Weights of a small mixture-of-experts language model, trained from scratch on English Wikipedia.
Size: 16 layers, vocabulary 8240.
Experts: 64 experts in each of 16 layers, 64 GELU neurons an expert, 4 picks a token, a softmax router.
Below are experts of layer 2 (counted from 0) of a mixture-of-experts language model. Rows are named router (the router's row for the expert), up (a neuron's input weights, with its number) and show model dimensions 0-255. Each number is 500 + 25 x the weight over its row's rms, rounded and kept within 0 to 999. Numbers have three digits each.
After each expert's rows: a language model's description of what the expert responds to; "mostly gets" lists some tokens that are sent to it at least half of the time. This comes from a sample of Wikipedia text that the model never trained on.

# expert 1
router:506485499501525488522576488496503504460502507478524491500526535436519492481491485493538496495511519481537506482448500500518522515514525459515519504509546523506509520481518533447495479488535523511480520465563517494504516525540521525495502541471481525508548522526538495466490558497523522532509472490518497503506531524494507517509461501487506523480481481455498492516479497461539471530485508478493512458535492490498484477449523508480458476458499464507510475535492501482460531505513500514482489509520493519513521476513498500501546503500532455508511478539454532532505484518472530479531506514439467453524492472485513511455518503464515524490496467513475487508482510442468437492536510488495540514492504499478478545500510463477504486516438491510519485482492568479483508529486502
up1:511486490497521498502533485508486481511480506492501520512518537521498512476509514536450508458487482462526524504514543515473490480545514492505513512463507478485494549510491509525521490472486512457533528498531541479509455510486518482480492532467549532529510529498501485478527544480548496512533476503504575519500498489516494517518476479478491518533464473482510558479536527497524481519514477538525515459511496505469489492484473482501505469468526470513475548545503504501490552506495478487485477505479486509450446547468486548528536521530492467493521509478496527449522478469502499465519463503487514465471476479532492492469511479468497458463511493509488468517512482478496458478504507541473470494496484497491563525485531476482517503528505476477506472508488548573483511466533517
Description: Opening pieces of common words after of, and, or a comma, often in architecture listings, such as gl(azing), conc(rete), c(andies).
mostly gets: " Gr", " Gl", " co", " gr", " Mon", " Art"

# expert 53
router:526504509487520497479534470470496466515548506475485462534528518461520501492539504447489501491463538518470525492491489494450541520485490504472501517516513493499463538492506494481479466522528496508507516491493514533539524497495500518463521497469479542525523528479534497534509543521554496544502511506522459527506488499488548555529498466512513504512493509485504492514504492484518476496508519508476491458526485544503493507463536494529452479485544488549539488520482477437492519528490488499481493527485501454484468485478469544499514487542490483487489481526500549505570516510477516478552469506496420471537497493507488510448548484488490529495488471518494513497495507462520480492548473521474539474484504507492515498494467482497491461483475506508525515505518566493474523493509473
up1:532500501504498515497503528523509468486485522477530482461472506491546498475480485462474512483517510501479531478493531501507523494510528468488521458482564490516547527490531446532506501475498467473480526511498518563505481457499507447536496512518479518525479440510515490503489522501486495527516534501541446509478473512556540521478487501518481468478516541506516526505478497465499497499475552499507508555480488455538498490486562496465486513431530488495465476511548505511528517494515503530516532454527484526482489467507508490500556526458492457473481470530510515525462467470462503479483513521512519526452504517479516519530487496465501466494477490475477507460527514470494508500500539502523504485560513506488484525522513484539521500497513527500529466516467514506508496517515498
Description: The digit 1 beginning years and numbers in tables, plus time conjunctions like until, since, before, after, e.g. held until 1945.
mostly gets: " before", "1", "-c", " until", " since", " until "

# expert 36
router:497493492461566463476496487467559494525538479453471484565531515458484508464519523479457479470474546538471528517501509471449526509463521475492481509483536507532434537530506462468489482561531552512490514501523520523473513538487501477505516480505505523510525518500551490521506498483500492494489514481525515543500516499499523491536513504540519484499497519490494526493482473503473454514491532497476504476499485493488499464510537477484458506482507469480521457497498469504467494488518522481512530477479516501498512521473462512562500506518543495507537488535519533515527489509492511461519495523494471507547483484515471522488487523536516492480501480521492480510477514469529487496531525529532468497473482516512534506492467492495497528453472490523520487475466526515481500562461452
up2:500507511475488525484497520527487471543530464482484476537528471475509466470477504518501470522528529520480493473484493465489526478527506469472507477467505515529498526517501465500480493507492500481498534449494526502565493534496506486494494517506464475470512487553528477541472503484518503526532520567484521517524449500492480480558505503521472469516458525540458498489525480503495476559515475519478489485508506495549529485532493493504503493516500496500503518496527493492511479493552498485521504463501490494504548512466463535518530521519476474469498451487525561508530499482482496434503502478455472465499475486502495500488526553472548477511484516487556512477533478489521451490512485524494518510486485502498541531502528468472526496475492486561531500503516496472447525523530474
Description: Words following the, of the or in the, especially middle, world, today, compass directions (West, North, South) and km, in geographic and descriptive text.
mostly gets: " n", "sh", " this", " all", "ity", " All"

# expert 41
router:501529508473521467503533469511505484464514534499499469507519514493498477469558493456459487465479547525502507483468492498519524521492534466527517523490476527504476555514510514524470452539531493499521511455525557500485487484507504529487518530446480524512514503484537532489589516509518502485505467513507489521524506524469500541512465508492528520472459502508505536488456493509561476505474498494452493488552462539506482507494509513552473483492502459507512462551498522462498478520502555473525487506509502484495510519461457497546487515549520479476517534497474513495542478496496516482507454516479482491513495473533484488479514515482535520503503482560498489488499504457482491464531505512463467477455480522474531518502499485484528507507478492507511480515531509514461511533509513
up1:503488460440486483512487527454525528503537509507485482499486504499520496478459539489501508488467498514474468506521497537523504490474507521491476501535484537467500481502494484474532511518533492514471554465459521496527470496482530527467522553503429502504512460535517511471532514517494503508494469529478484502487522522434508563490569471514474491486501525503516477485465482470497499522476499470456505488480508519519537506494534490503486532470544488514488514505502519503494520551503515482449500495452479430505493471475477487508495510541452500519509473499494541497518469506454534536478450523452514506510500486548528514469506495539505526491511482475477521510475480462525480496499486486463560459524498527519520498525474531497524513528491510484507505505518524489516495549490521
Description: Word-ending pieces such as -ine, -ace, -ate, -ates, -ide, -ice, -able completing a word, e.g. Marines, debates, translated, Vice.
mostly gets: "ine", "ide", "ates", "ge", "ace", "able"

# expert 26
router:502473480423498518470543457500526496511513493478473471486535531490477504458506502447490483499474514495488511481445491521502516533491532520467490559499512527527487526560532491507479487511506508518506513489502511541508491482468504504466515514485483485542529509493509483504529507455507506479516495508560517541491467494466559507514499457506525492498500499502506512522459471507531480525508493535476487463488476565528493505483476508502442495498527475524502484563495492447487504569497508481504452501484530491476482500482476510505485508527482471510527528486516490506525489505497512488514514529508476494523500470506486536478533502494489529496466483499502507499499543463491484520517471533493505532533479525554569479455475467483483485461465497561505478479498557540482511509506469
up2:496531504514497528521500479514514494452493504516549512525519495594510520484443479512490471496506571480514478496504488518474501485491522491503527506523509532489481504489534501442488481470508484508583497521498484524427497536539495511489500521447554528482493535491491504470515451520531488525525502527508524478497529509540496513446465550466528552482516516489478521495480491451511515506511494542486538536518502493512501501474490491543498480474517536477479491487485514477488449524479500510483483563502499504489513545507501471509506520551529497463505539505490517491504517478525530502530494480480511500533492485519484454456539453509521529503489481486490486500522478495507498524478502489481498506504544513500495535497512507457472496519532510514471526488508473446508529476517490
Description: Function words joining clauses or noun phrases in running prose, especially and, and the, to, the, that, which, 's.
mostly gets: " and", ", and", "'s", " In", " and the", " that"